Experts of a small language model.
Size: width 384, vocabulary 50257, 160M parameters.
Experts: 48 experts in each of 6 layers, 2 picks a token, a shared expert of 128 neurons.
Training: a variant of Muon for the experts, 262M tokens.
Below are experts of layer 4 (counted from 0) of a mixture-of-experts language model. Rows are named router (the router's row for the expert), gate (a neuron's input weights, with its number), up (a neuron's input weights, with its number) and show model dimensions 192-287. Each number is 128 + 24 x the weight over its row's rms, rounded and kept within 0 to 255. Numbers have three digits each.
Before each expert's rows: "comes after" lists some tokens at least twice as common just before its tokens as in all text; "gets" lists some tokens that make up at least twice as much of what it gets as of all text. This comes from a sample of Wikipedia text that the model never trained on. Tokens count by the router's weight.

# expert 23
comes after: "\n", " ==", " =", "==", "===", " ==="
gets: "\n", ".", "==", "s.", ").", "\"."
router:144162143121122154153141095112156164155097159150137114089144123110105092133138097135085118166144119108148154123193158154148111132115127128143122116120104137145141108139149101116135102118114120132137117101114114118137126114117152137078157115114114139097155152128134128120141135130123120141
gate0:119124158114153136107156147101147143136117144118112126173143128150147103130148143146166154169121130094138128118086152106107145151165118150155103099115129075114080104075144144093102098063120124124144109128101110123161144112122126134111112146158105118175116135139172124104109107142182117134
up0:122150142117128114114112116142099104148145111170092107103130106143130145149145146118099096085129133156066113155118099117108130109125113151128196179132097174157161136169110182132142118135127164158109138102113137122088085143126153112160119107107133140076136153105115099150122127109076101120
gate1:126187083098115112119103135147132136136095129107125159117110187147119084099120105128209111120141187096120122132131141115117126102138134129124124132117134182106131104119151124129155158151087111172114116091119081120115137107120075105136108112125095161102132115120142085137086154136150135159
up1:170129115149132098124119129140146148090108112166138083116138118128124105127151113144125146132089143121136186138134103145141141126096099135110153089122108115119164107164190149132115080113119133108204170145110118102138122143104136151116138133108121133135136134177153120136119125133149132138
gate2:069095123126133113116144119130123168089105141175144125151123108082126125138102110107100134160114149115170169106114135125163082110140134125139132120119120099118104106151137075082150125086116142148142137155136148164135106098161136123118128133148129134115121113157103172104170171136159160153
up2:115131133119141092101097133111127050126139116099118139103126089103161144138105155139090111139103107126108117143149123129123131202100098134143124159155155147124187112124167075138132107157116101129139139143101144184134127121087170125112130045130114129155112103137086160125103120112128195164
gate3:124144147161153163131107144114097140139133140110116132138124125131136117131126101145127126124137137135140099107111104122113119152123136192111141109198092131122126088149134167120106094148124132086123105125150117135150138085101077158107078139090135118156125139170126091133122088079131087122
up3:151153109142164165106134123169099158134122115122086133109112145136141105105143102142115109150137170135137089103088105135133098130125138179110150124175112124136140106155140173122129092115115153110140113127161131136161137097100070131098113163111128115178124128120124072158121102083118107156
gate4:107077129117140139119198097118107097097129141116182140137144149129168134145136156112115124142108149154096104048162168099103146153118134124149104128099132127109130114114146121134117130145136120132148112133126109178143131125115152153116107146130139103125129118101139133118119166093145095079
up4:156082102111114104172166089108121093133145154122164146144138159154161138160101149173166126155133118129141090075156120123117134151141133184116122072113128092148111102119115133150120161165120147104169108136146076121107121128082114147133122098115164124143125139127135114144098117113132090101
gate5:135130109080161122143101130124156139172120138166106150101140124152123148106122113125130177162095114164132172147132147117179146129119095181108124123124088094129181157142095125131108138105139154153139123151103098177126166153114145103120118169109128151129147150113157164121114134119102124130
up5:104102115133150109149149150143105151154123112163096151109125116126083156112086112122122170134080111136107149130130184148169159118137073150109130143098061110134144123162116102131102136083136156120145142134127102158135136149124156095098134156112128103152119151122163191134134149137141123134
gate6:103146154115117161142142124141136163136129122131107120187114094112142177129140159128130117150146132148132100128148115129123081129148138153133131173142113156159133121065089081182081142133101145175111130128124117112134122138131097126134155098140131106143123122143100133116150129156147155104
up6:133111126087164125114173139142137147143169120095100110159117107159133140119142154120106114147148137142145093131155118130121072124174103150107109170144116112106104126109089140178111151134123172205099126146099116135130120120159123104129167103128134150148110121147138139126158146153136146090
gate7:154140111139125148113156144164150115129090112103157146130107147162142125140139141098100077153149147129099123160117075155109113199102113100157160118189161093096097073122171128125132128133117089164149148151095100137107130134105134082138114129140147137130164126136138133135141121093133118166
up7:158123125154125123112112141153142135107149096142111119101082093134136103125126121162114105139131124113170113108108129119159070112098084112091100142113124099149133124150143157142121128132160136098106167131175160105131121137137110133134105146123163177101137156138124146110120135162131157132
gate8:125152147129100159112172110142137127108141140102112117099106135125116122108137176102112148115114161093120096164134144115126146134137103136111165093127131104133136133112140132163128090100134122157160145118140127118079132133115158146114120118153128171124170109108115158098126151146121093130
up8:067155096144158120143121134129109122110121124105175109135127142147157125116171148132122089136131169155125090129153114151130094109111114140177108115130185101168125131144154122118129141122158110140133138123119124114136178119139151121136163113107134093120093135155142132083134118136127113096
gate9:166124111129143127098100085090142184148148081132147083144144125134116113114143153130110173115135123145143157128175157126113152154119121152138131100137172136123152125182144150114129085107157132096115122149161153167102149088127155153116136143114150140128104134175146098123115109087159098114
up9:111163118134129112142100063085161183116118140144133128131127093054108105103148144129118158112115122120160140128169164142121143152142143101150117126141162182125166113170129113113166114112165113120138126120141159121137119089145141121115145103131136143173127127139102109131093086135160091149
gate10:117121120166090149170161147145179155147083125107131136153091135112089130155116113148101082088140115115126140129107141155141122172148143127098131135138152138137125107169144150159120129118124129121127121124117164121138157098134125148125121093125137118137114116115099151142121122129119135119
up10:141107105157089076153124129088120129104089130097153169133115165143088147137142097122111098123167139124110167121118131133144167163144126116089152114106183164132101120164135138154108095126125134139132139121139143138121134066117130136105108132112147130152116117089137161145126133167145152128
gate11:145141134108127129141115123133119112148109154128138117121131187135112131161120118103115148127135123099137158095207137162102139124105115180098148131086125169121126068146127102109135132130070122117097151127156100107111091104157107125124118121151133113154132134131152136128099129123129117147
up11:142124141119139110135124098126151136153154146123132115118138153106102120120123114122098143128130127130128144101190142164104137079096103174133163143104115158125124048117086119131113092112088139131099134109149115124112088107137106141118127119169131134138141117122153141174099145127128083130
gate12:130116119110115110123168098094135117140135127080165193089112125099147121115169138150108136126094144118118167100111134132128163165111118124141116162151129140090126137178123103129135127158127081107115125166179132145137096151121153125134124177110130134119118119100126140153096153105126128126
up12:145148142092149125152107128121172157107146140117112133147129133139097153155099117122184187132167120091169107129148157100163123073160119125173146121143145177178149161117126103151122157142110175132099143101098126117146124154178117121113172139139137163108119137136162100117158072125160125088
gate13:157130158136115094160097131112111129102119103130114116134096146115127137115146118110136140124153112114127131086128121080136131119139113133085109140165138164171180139138113136124110120148112128144143123092113132171127116139196077122114110153167177134107111097139146159102107123130169142129
up13:105136149126128180108131138143121106135158151115143148120132104164164135121122133127105118132116129148118094158126143177154141112143116110152118110077103097087083152093117114145136129125156145136112169113127124085116159110073167098135165115075101149142163144105120120167136128149086128109
gate14:107097137138098137179126132109100109122134156184116112079136150140150119114146148160151059147156133151077101121136159166144101105159131119127121135124133144151139111153073187132120137144169122121151111180178076141105109155163113112152104153112136080140167131140168104105115134160148160096
up14:111100132142109084133113130165127142151142148106116124139159095136134096133094115119138090112135137126125125078092117118128096113124146111147116147128131112163114142128105127157159129121143113109179148160089119138108082124151134093107103132105170128098109152156131066124131119127201148115
gate15:181089126135147111170141116154107136115129122086066133121123184138072135122117132131148139158100156120175157126122157111071141126094126148085128108084096138122153141141119146135152122110126139138062102126171118117162063113185147149101103122106124120131101129141127148158119124121129117106
up15:141162124112127128106096150140156139143152173152159139083108086103204136107139113114060120128166141106066140117103130168163089118110098141159154103168114123138113128145138120133081110120111131134183129113112130123121161144088099112135206120128145091114121139104128106088133155120109127164
gate16:148127116145144135126161180124118153121132152117141172151139101132116127165152143142114059173107111148135122123150093132140078090170070110125162083154108137125150116136147132095116141090101120085132111154115108175098107139108126135185093137149165133130115100153077139086120095156122094132
up16:148112138130083120093163147136102087135131130112101111139099108087139147136165115130104114144144129125144105112132131125129098135145136123091138101100117179112125117149113164101122101157134158127076131126138131149125200147162127121170140134157161114117110108149098111093128135131103084163
gate17:134159141141120118123159103137116142162149116158141163083155114093135120137135121122172138118086138115107176138207125159143128085145157113152162136167133141099140107158122121142150139042115138162136143106130172117154127159122125134127117152140136106165103120130098108093079132151152119133
up17:124119129142117118135147106127170139096117159196116134108110135156161105128162124120118155103122159061081076160128132152168132133130126147118135158122173153073108133153110121166124170123155146151205126150101097104144164131117130133116128098165077142105135120110121156187121115099143142145
gate18:116126088110141124114104127115116164151150162116140149142155120095120116168080134072121105136101120148126161080116137123141138119134108159123111111091091141041156140134141156144115094125122150131091075085119122123156128138164130108105120092138143103136145130072104100140134165140134118136
up18:171121148140138108098157148151136137137151134158110126100105095159112141130111137097114136141141121100116118094137085138104129106158129114125147111137139088102088114160145107113151118113170122123114140167143137121127160114140176148134114158109135119104079096161141132125159101132111109124
gate19:132143117149132120113116143121126116097068129109141149164113129108075142090128161122125154129129117119110086183136144097123126123106096099116097113178058169184167084094132142088156126143084138124105062122104093122121147130148128127130151127108149183123129152112113115135107127122149138158
up19:127114139101111097151090079164116129150132098127125109152125146151138115118147093098120103112156111111118177098132105178100146156116149138122158141132179056071084124166149110133143106122176105102127185114164147094119131129078110117110093155170125104148125104122137120134114115109142114126
gate20:150158146138134145118169101137106055112134108138156134093091127154083113137112151122127070117172148114121135138178080092121151127101144122140198147133129155096147106126131117162149115196147143121104148139161092089123084114131124123115146136101181104144167129103116131132141134133143141121
up20:134151124146125104127148117090089122122112111165178166117103164128136137123137119109107083106167143123119119153165118128124100128118118123139180172144152155151153126102137164120155112156141139125116076148139093120088133159104108131148169121135169131139160117148100116088129116138111107154
gate21:123142116131122100093182087111123133129103111107147152131119138112112131133118141125140115128169131136157133118124141140108073111100138118144140129146059126138149125102124114140130132174097112127134096139120130093087200130143130092123177115154114120146144133117138129115113122079135150064
up21:157110139125138132155116161116142104141128126166133131148152149136125171102144098153135142138085141145125121148118114110142150167190111147091135140079169094113112161140149151116135119108187148126091148135093124152145058138104106100092116150110150118148111092120124160121136125145121134171

# expert 22
comes after: " of", " to", " on", " with", " for", " from"
gets: " the", " his", " The", "The", "'s", " its"
router:137145142162128104146112080121128125109119133175133110127151134113151094113161101156147113139122120147154122124136099131129113096138161098153088098145111184120139122093147124108132097126107151128104119112113133113131130090141154117118182125105139117094152137127142116101121145105114076124
gate0:129110172172154140140119125088101082055114180159113161130147136152113153115141136109079158132127148119159123130155128114141139147124135148094105107161070103105135120144107096117110116133104111119110155124165111104162134137126131125104139148132111105129118108147146162088144128123172079111
up0:110142182168128157161155113119097103089094180148132157115134137139100145132136152110076146129138125119154119167149150130141109144149104130098074136160059117127127096124116116126115118128085126137128162124164120149136124135121125120138122153147103102140106111136131159106131168132182078137
gate1:112108139163135105108140179140156124116137139151083131110108118139131117117142146099173143122134084074141074125142120119103109136122132122112131128183108109164140086121134123127153162115116158117115112094103155126116133109092148141147137133098133134123082149137133111127179139057054117128
up1:132124152116164089134151141139148139157165138140107140113148137154136166089119135083185141140146112117122091076143142136094088172110107127095156107153145109169130127136130131154119166100119120123092106118112179101110131108110177122143120135082115117131085125148169108145115160089090140121
gate2:128128130127141138124146097118122093140131133152140178093111139101113154092099116095109074131109047135141137130141170108128089104089143106091118161083084166158147185100123137112099105138138136089125103138144134125132121115115128137160085130100143124161115045137121145090104078129098122126
up2:155183120145151129085127071150073145138131103152117126093129150109083151117160098122128113140120135152135150123107174089141097153076129128161142111133099128120129101084117159132133127125117111070113088104119100073145075160137183118115087145127154145127133131081156102109119147106135099110
gate3:134101097172135117144143129103096124143133108108094101149107113123138106138119108102148121146143128135112143105105176143141141120122088136146123148152123143118137143109163106081141137099107129116104161119087150138147101118088102115128139133170121159108134143128065122107115080120177107100
up3:128140153142169131107141120163091125131127149142153096147153124111120133130096123155190115134120135155080097124110096149090147151111132129168139133158167120112160156106113109156116112150136131124096104149143166100118141141138162102119173156111102140112125136107176120145154155067116130076
gate4:111105118156098098141160109112140163121157121119128148119162106135124119170125119136102145094127135130124122143150088100109114066135096097144150140120086146113140110102170144126129102156145138158112118098143129135132129134081108131138129104123108089137122139108112100129145125124122104098
up4:136110134142108134116124143153136151114146108145120146124160122127138149117121121112130160111139147114109133155150082132096135119102112124141128142138103104133136120098150138095100098138122135129143169105115116150127129135110092128113154139123119100186118127150142103144119128153128108114
gate5:126124161108129163147109100117091155149112130116122140110162096107160107116135137113090134146138098135134131144147126124119174159115102153132143099139127172147129141090096099114132099106136113104117073109141158113141159135128126134150176144111123115118124129114117154100098092162104191151
up5:107153148158124114157112104106135144149162127103130139155125089116154141105114127161136138148112134148139141179145127123102155127077096112139149093132105141154146135121059100152120139124119153091120129133127143151108140132152157138154159170164119129127192132142160110142123107136145155130
gate6:157176089155161142106141177077111133135119113105165128152096133155124126153114127088143180140094098117107121110130080143117105174135153152126152094107116103116167085138090114087133146115119136097099127182121149196142138158114136094098148151122125114135117135128154116121115092140088180122
up6:132146124113109137117135150118151104093092114142121099141132093138126096141123107137129093151133098101130094085113101099103119122132117098129181109105119140133164109128141128093110126115142114118102095120110173154156132099093148074110131141097093122102152162144141108135097137148092173094
gate7:093127137165107139088147154150157133124116125171119138119123107146098152100102120100111113095133186134127145101153135147112121143132166097171167088093125139130114144124119093095102126150101131104115110127098104129154153159164121122150132121105117121192133131159131110129123158110149115122
up7:146142163120116120123105115101118116153166135115093163093117083122159155168091149155096115111142101132086134071128127104081140137141123125124114125095144108142114152131128144123137100076154114176130161143068117130126159095106138123155113128104141130126117132140172115114098110133125114087
gate8:132134127117130104121091154109164127121177120130128157150150154146095133152116145129153164135125151103136152122129152170166131144146117141127131133132098111116125123170119089143140152124134170126103140057165133118089103104147105133111132133120100125117131189170148141113141130132137091121
up8:155125187130125110122176151143147141097149095119125155116101106136128176118136118112128152108129097100072106141106112101098145110130137136143122131109122148127138123123151112110119162132129093107162124144101085096157176155127140157124133166141125143131131099115113160160123159146149101134
gate9:149173153111134154105078103100131149093118108129109127102121125156137128114125106172128115092143118135178086172178157121111168089117130144098133153150135137141116153118108150142126142126136150141135117144124136152125121095139110114137117144125154160172097114143167122162128151105107119153
up9:145119161116146108130157143153099147102157126096094132130147112107170101148093106153134107155111146075097136085104096117122108110103124134126088138098130112105172169153165142162103187122112144128101132124170127118128100092084129141158115137098110114076113066118053145125134137168126107093
gate10:101138144119161126149090126095089165091110153156131128081098131147159123091144089127126083125137136129146092106142127105132146133084126142127160099122113114104122157073101063176107115117148144114107166107137140109150140131102136120101133118125175082176177102159108097111152142107160176185
up10:137131119114112140103181092137153103169132118113120148193167141125112132128132162108128160173145125125133142121105105177112119160147125128129127127133130159128113090161158128101162117142096102156122109148149101135119113124158123188179129138124117154059095153105144173109133140182122111079
gate11:121109122102125141089141081131160134149096136077128091124112152139102131093133097164134138141144140165110111172135120145106147121154104156143085138126126151127091098089143124137131094101149141133118142184121103126158101112129169138153134143130093188131152123112135117111147125117150133131
up11:134113098113126145072143101128173144129125122102105120132111127138119141091112093143130110145100102136120102151121155141084147119128150131136116126119116142170126113091122127138133207082164156140135145130096119101137092136171129117127145149163075143117136127115123130109166132157104116113
gate12:086124109110101157145113139139135121202107092111192111194125132108096133093092106090154187163130147154102099092147184099128081135148103109111166125105129166117138168132120130094126099140100115161124081116129138135128108148131116118128148139098086101133099137104135123107169124093165121105
up12:152107137142157114179173091124157117128116142130098103082128165099130147169116128100111121163141119125126137115148045137119094146088124117104148101111148113143082134109131129157103119140140121076121089131107108111124104141121137126147112136095122106113115179116126112113127146124107131147
gate13:113123115168118149137121111152101160140117100120082175157119118136138100161155121150187115108119109093126127122136119151104112099114115096109097102132069119089108157132121132124092146158139139142085144099121138148141158123124049165168143108135192081116115151123132110169145173076133120141
up13:165062088096115129106131127084116148146140122103129104087118124127121159099114114100101105126131153175174157142098144128142128137142141083129127096137154143124127080117131154138133126118112076109145116157126118072132139115091200138145092190130130135174081125114132117141125099142122154118
gate14:128131136089143115136099117109110152137114138149138114096150089132147139190114123118150126136123151137104098116117152080157164114107171100079116091112101097136128110114123145163098178162124118120124134154110151163155139113082090100070146113134142111127175118114159106151135150072137130148
up14:101140100118127147104145127154170143156148116141117153150127159112113103101156126128110138099124099140133154103149091128138108128149131143136107133138148133137148157113145110107136105106157152110168129133125111101144125129135173176175170152141113146132089126153065118140162122157113128124
gate15:087096166118134145117140084120160079093118161100122156133092099120113137098176108105169121167114118125127143136164132168092137122167133138107128159150115124092162128164110096157095111117120148138153072162136099114173152146153178172135126157113150116116115110168155118113134118102114106110
up15:096129092144137147111135180089128114151149101133125091180151133143151113142118135083099136088137080161169115105111133123119133108121111107130121049166149094125124141087158138117173144148152110146117116125138128105129117129120146141110107108114125113118178174137165132115145132146118117123
gate16:120146127179114117128109102115114108121142117116091078100107151143140140088142160109148165152126110131158105095150162115123131097140152110118138135141157176149139062146095128120138151109123127150142102156148131170148130150133142093123147188106130138125141119141155143138123163155094134149
up16:090101147132166133175142151147099112167185126160137089096149115116092122159112164146111090135127113120154115128112135114116162159123082158181117120131153145141162115129147123117161092097074133144116135098113115116080113075127126163115113120109097131147115090127125101097118093161156137157
gate17:107149137133115091161096122097153098093131136103149159150126107111133155119193108123133142141160108128129088086145145116174137078108117096145132102125135115153141138143118115100120140152160156110140113086138187123156119115122110103168150080152129115088149126132126108092146117148114085102
up17:107160125124106124130091147079136139077118138108155157180140116138157136104220136140141140127148121110128100112170155083155119083127128101160106095107136153142186106143107143098097157134156164152107105102158177157171162145109093134143123098157124120096137116110089126149159142153120057091
gate18:133129144147137114146138147099155120161173144120090114137154115135169174179120143109153070094118116142083137153116101126099144093127135124140107100167065116158136102141146114155114130110148133106128099108124115092122151115119154132130153144088099151125080139075121115121125141140148091143
up18:154146102095162141128107109159145161101157121110130118135139154115100124140129151191144195106118110133108137144148159144113090125128142117119120137127152136081137180134102153138144143145113125130139141134101118105145104133099113152139090163136153121127160101101151139143129135094102136125
gate19:158107148141111086135090096097113113085158111113142155089160105156099177127157137157171122106090139150146151126092125169103139105115115135140101179130143165136161110156173123140095111128141136120127145116160126096150090117125138145134134093098187140153150127151125145098125116128128150157
up19:149115130134097116086123111126150110122129141153185128114134107079135129110149160117140113115115126138127117114133116100146108136139146140131123105174133188197140097132131140150117127132117103139098165123114125119138157188114125089116154089153175110136125127136161124110106122117142137145
gate20:106113149143137134122155100123159153135142137114136130155154121133099108098137108147148123127108129141137113139157162127115131062154101133159123127115074149148128124140132115164152151117098173147135079113114121135155161141157084124135177116089083058135101120144094156082107134122104135084
up20:092131136163152114085164094104137129126109136129097164150148122162080100149134146142137118162106120111135110132111139142126132095111137146113093115130139142118136104119133114123156141151156178097091086141158142102138148114122100127142160105127140077135157132120141128113141142077128096125
gate21:101140116143147140139108110111106154082103175108159137165157153146117148138094114109176137136148090143183113107141162155130112119137131085129162112142118150152122140114127126147149134140130120119139130141134159069163132129110119098156119135160148113164112123134146110130127160092134113136
up21:119126127082116163170110148114126138115105138118142107153148130140098128114123096079141162140163104124181169124179169158133103144127201129111131138119137127111141140137098092148191109099138150130126130175175166118176165128105124113126126127162122105136111116113122125156136126140162104144

# expert 19
comes after: " |", " =", "===", " ", " ===", " MF"
gets: "\n", " the", " |", " 1", " K", " P"
router:100153132174130163122128116117091131137102137155140068145143155132133122124133109100149124104139110142149145141112147132105118113122161079136120098103120162136161134093131099135150131125120104152075138123105120100128108126134136133127174105150117126087123172125165179160162153159119118126
gate0:121090107110125125105106121120149088111161162145147095160119102146130119082119062165132092128175142114168159129161110142144086124125113145110161123096146130125165130121174140151148111105150135143119151117108109117165140134073125148121103123161125139151155076125083151098126125119115121123
up0:117142093128114087147136138107111081121112137115173137147123120156121101114100138110143093127136066131104128120153122118110125151097105101155085157114094201124085061146163090094157099149132136136122113115130137114119129144172128122170120098158155121154092163111118158124136126148137133162
gate1:147132162128157122108162156167126150085111109092154168134142109128119128133129139136143140126128140134085138129109114113149101115129162109161095131151115139127148102139164128118108144129151152103133134130105147126110139163134129129132145142137128138134090103140084122116113134140172173128
up1:131148117131123092133134109132118122115108090097172122084120100138126138111127098131145144119168167147085118120130136141146153185090141141205135159137161102121127100150144106092106121138133118118103133105088141108155121158128134149102122130113134127098150116109124117149140165106122129122
gate2:132126092129153151133103103144105104144096130162124132095104182141109115167114101124143111130088148123123174123153129149072127130136115115113146147130123164102122108175124174101123113125159108199155124137091132125083123132133193128099123106148099119116138159165114130146134160133121128125
up2:103136066165168134148162117124134121146099099123120166169154199101116086135111102124144120129171131132138129144150146160151081134122139126141128114127125091130110098112132148131115109107088122140117132122119160120118149120096136142157155102146111156119168162131091155128124106155101081090
gate3:173131188114159133120179140141187139108106100097109094129100103129164135088116115107087155139126124148126120150142091148105128097114134142166118142152091130141106147129107127155066106135102119143110118128102085163111116121154162113120173125150123143130154133141111116161172131128166154098
up3:184124162108104126120111148122166132149083220152126118102091109139125128101130105128072145128150124125140146137141119165091141120125130171161133165152147162125099096148140132161066104093176129156113119140121062127131121107144138069123138152124124152124143085118146124136138107103137140125
gate4:103157107129098113148108126154084096106100100100144131116137151127159168130157106062135157099132169118076151133160126092124112146144079094124137110161143141119152173138126075157144125108149116109170124124101142126131137138110185115134133108142111112132098097079146068137156116130137094141
up4:140121129106160131139161110150150133148169167095122137118130137120129112114118132154152112151114152130111149191146159160125157117130155143128107106106102130130151137129117148127115153101134139141110129125164103129081144080119102149099133138098130145156079141136146129114138122114131118126
gate5:147120122152099130140100153095167140134084114176129176107144120144129164100136112106160149176118116071129137123144147104143196152129134117115108134129127143123115127070132098112182101117103105153109123113116102124130105140170109143151139130126143130100127117148146144137092124143159107131
up5:124124137114199130137169118128134136134132115085129132127101115110136072182117146110117176132160169152095137142162075161095079111117103144159125129150110124136118175189101145174087104108152093108151127196119143093143136140086118142148141122105113124142130138142091127129137148128120161133
gate6:114107174125163101153110142141151149102136120118149130141124129115109106115144113107103071095127091087073092134159110125130140162134122122149126102116112136144091090158097189137142135090152141126102132155121138133111172111109100129134146107123115112119118139117115133112135076105147134153
up6:138165137159128143106101123129044140143166103139143134122130121138161114124103158195119119131109160141154126125113159116134118103170102087116106111074126133136170156105123125114156174127113141108113106085142118132180136155133138096066156135148134126125124187117142130100188138132145126096
gate7:136152175097150110132132122100119122066149090085133108138142141121075108112104163116075097159100152087114137098133121168122153114105128147133132120134153135130093116099095116106132134127104107157127123112098067145122131107118091108121119118090125143079134117110118152123101134077170114123
up7:123117134135122101114135131113148124157123110152125138108126161114166122123132122132184141132108119122136124117108095125133154113167123142105117144127125086178125132153130144162138108140048128117088143137171104103109129108108119112154123127126108116122125097082103074138132131182103146132
gate8:149142137092095143142116124106162143155106141098152130115128128118126086132113132114142136119150115169123136136124114110112143109125103148141134087139094084145165090111132180112113136133131146128136134151151161153121103153142100124109116095125175142135142081157079139134136124139104122120
up8:118118119152123104129143093153072136131117133058157130150147132130159102109134123079112134146157078135152149138134115116149099153126111145110081092097111116110144153125126161123085142116110162115129107141142167139102126163138111082114125171092186130138176077109140110136112121132164163147
gate9:102115132119145134096136130174116092091134084166144144149125098128077132085162150115121156145099111107137119139151088119096134093106127167138133158178121097142148139137131097151112098131111109152184124134137116095121126122115113140125137097151097100068144107154119124101169161171078145129
up9:120137139097141107042093145089125111118128119096145176118122111147143126134177107123117133139095120113153137121154124132146141162144117115167108131116110153160135131131148149141106141078156147169145142166151143138140142139105145124127121110106130132102146145137161100126093163124121128132
gate10:186109140148135169150133140127160103119191106105145134101127119119119132129120138116129126134145087167134112122103144130110082100147103135147155126094107109144136150111137073162127136137119145162119102102141118110139148130115138117173158124113154148090134160121156139100118103156116144131
up10:163115092133123127111136137126174105130141085137158114128132117133114113177140148148138135137092101172161151104123116130158085092138130118112165117103130091126112149147160130116135154134119113134108151090155127116127090118148106160168153154079132148112104158108158154148116118135105126089
gate11:159079113089138151169135138103099120120150189100132109098177110154119148107132155130111119115114141117104097155147133168106123149145145088133140143104149111087117077106111129144092117109133091101155111146151093134130143081144117163158108109096112116151143169112136127127108103096123109114
up11:131129079127097139156129125114145103131122135123158104118167105133154142130136154151089115118127160181105091121142132150102156122119131091109141160157101115104143081116146111155150136136136097099128146170159158144100129073146159124166132105156106106124144100107148161146121131115140108099
gate12:126111134092136150128133144115141132171122145147152097095127129126094160136116148120076142109132162141206188101123124154135088127133120150121142147144101124155091123128134132152097114109124134123128117122127154153113114158081120136148094120122124136129130151153126113121106098099115143123
up12:104172170115156101174109153131125143146129091189157116151141120118091141096127142129141100138155151126134130150146137142167106144150137098129099089137155119159121137089130173126121104114135147114123161134131146102117139120110121138132087124104108152136129146107104166113139180094095100145
gate13:147097158161153160081132113109109164095120158153129130128116163103093151130100102136125160127107144130155091073152081119125116115101130051106139139100119122120142146116122136073112126112157130152134122127113165115126124120175105116156103109118139144156120081067093111119170132113149106097
up13:132065101140133112091153105127102180104078150154089145113120177121083114079149094087094174140136105104201151114114140094144077096124114101107130088101142093135096119114118137111136122126122154147148141137113107111130120136163088125132099094128108165090134112113139159131137109118101124100
gate14:137157116118140168140128128171132102123136143168133124101096088127132116133132101120091098171165116133103121160173132150147117120127128190147153138147121121101130132149117161162119141146098092110135153092103126129127103101110204117151127137118140114152132162095160149136140130107137121120
up14:093147096137137131168139153090168143109101139124155154183083132086121109118150134155118167145127115144124165143094128113139145150107137127138181097079101140130124100087140143104127122084115149098144141152084093106127170170107120137101191146092126156130136125127123146118101105146166122146
gate15:159151124144140164069093116108179150096096078147153054109105151117132146108133096171103119113160163102144131142124123138155127123092119166173106140155147132179182108113122107147129100147101179119133143089128128164118105128171114130133208080109160132149109123147129107134120173172131140128
up15:156145109088154083137100120136136164128115102114117100117154134093132146140123133130165139143154134154159136129116119127116120091112110137100096097143124099183140121144096122140113112120157140163171144132168132121099130113111124105095142111103131105125172091165136133118128159128130159144
gate16:134133161124109106121097144124167125097109135125146075154109127114155109157146156092142120128099134105168129196152087120109129164147165142148172148135104153140135096135124150124157133110138132157089131144110144175131144148154165115123126125165132094130139113129162101125127099088187080160
up16:122106138152118102153150154109095190108157075124127169093110119139113123112076100108117106130164126157136132067088159145126127093143116127134129096120128104133131130129115105158098115142124104098118121146135118084124106115109115159147148120085128131133107145100102153130103193190113134136
gate17:079093127172126121150127122149185104129158141127084130163102141163082163108162146158122138089129112135148108075117115129113131108164134141129125098068073182184122113090143118106145056133122162118147107116064164102125125089139103109135113135129117125149140141135111133136106119131101116090
up17:196138134120124109116136141109122150113148125178163088117168125116092185185147074089133129146186142118156084135146116142140133127107115105143059090177111075116122078120171116129125168173106131124083168123165132125115107131142119160106143128114120093143112177145131140112144128120162131142
gate18:097093081116138144149125089121113138155134125154140124117142115145123152175110125163104124135129164110088143087128116104160125102107152102148098151164119157070070147127141102117123131163108122149128115187112127145149089139156147113128156156151146148110173127106107142126166166113148082134
up18:123134094107139139133123101093129156117102147129093164141147099124098085139137146150142094118108110116146118114113186171119123070094137126154114092094110122160130143117116132079137131101127164113153137127128145118130104157129126107149120171140097143085156092131146147171120111075081149136
gate19:130129125135132131160165132145114071104144128184156137110162132106126145151126117121077165078094068119143175093109132127177126177161101183144128111103125135141129118141122111125147125183165177163140144117112156140093142142187120118145135143108105121129120117196142147093112128132129114152
up19:151105150165129125137123120091131182109141137115129091189115158146114123130136130111132101186115130098167119154123111157129150211129155132118131129121157112144129121108178095131130124138114097147070113123122130131171153173135122150129135173125134132122135126106146074123118092082127102110
gate20:152143094104107137138095108149146079096098093131153117173097123143136140152160138105144126111133120142141132135142156162147108105100174122090151086118135094129139123120171111135127103127111117111108173128142183164156117163158100133063113120134143129076152117124094115133128079114103158142
up20:088102162136151113121149141119116124136128097156161166059144130089100110139115159141131155127100106105120156117107127111156154141175124106184114122133103128129135147154118153128147118109125138152142130148139103119123123077118184101140136152136081126143091102162119152083082160156110090118
gate21:104145125122121137115117100119149084114140102142129161102144134146153105154114113144156121115108123161121119097084154144150097122095112144107118085124146146118121157149113093150116115130166094155082142146125111160130131137151107098109100131112134094125118115172139153123119119124107124140
up21:134163084103136095095147174129183093130135134131143140101155151132132129154153094138117184096148138073133104152161101124136143113108079127167156136140157129100114138136152114123075130093103134157149146161108109143116156114100130141147135103117141095167113152112164102119095129134160106132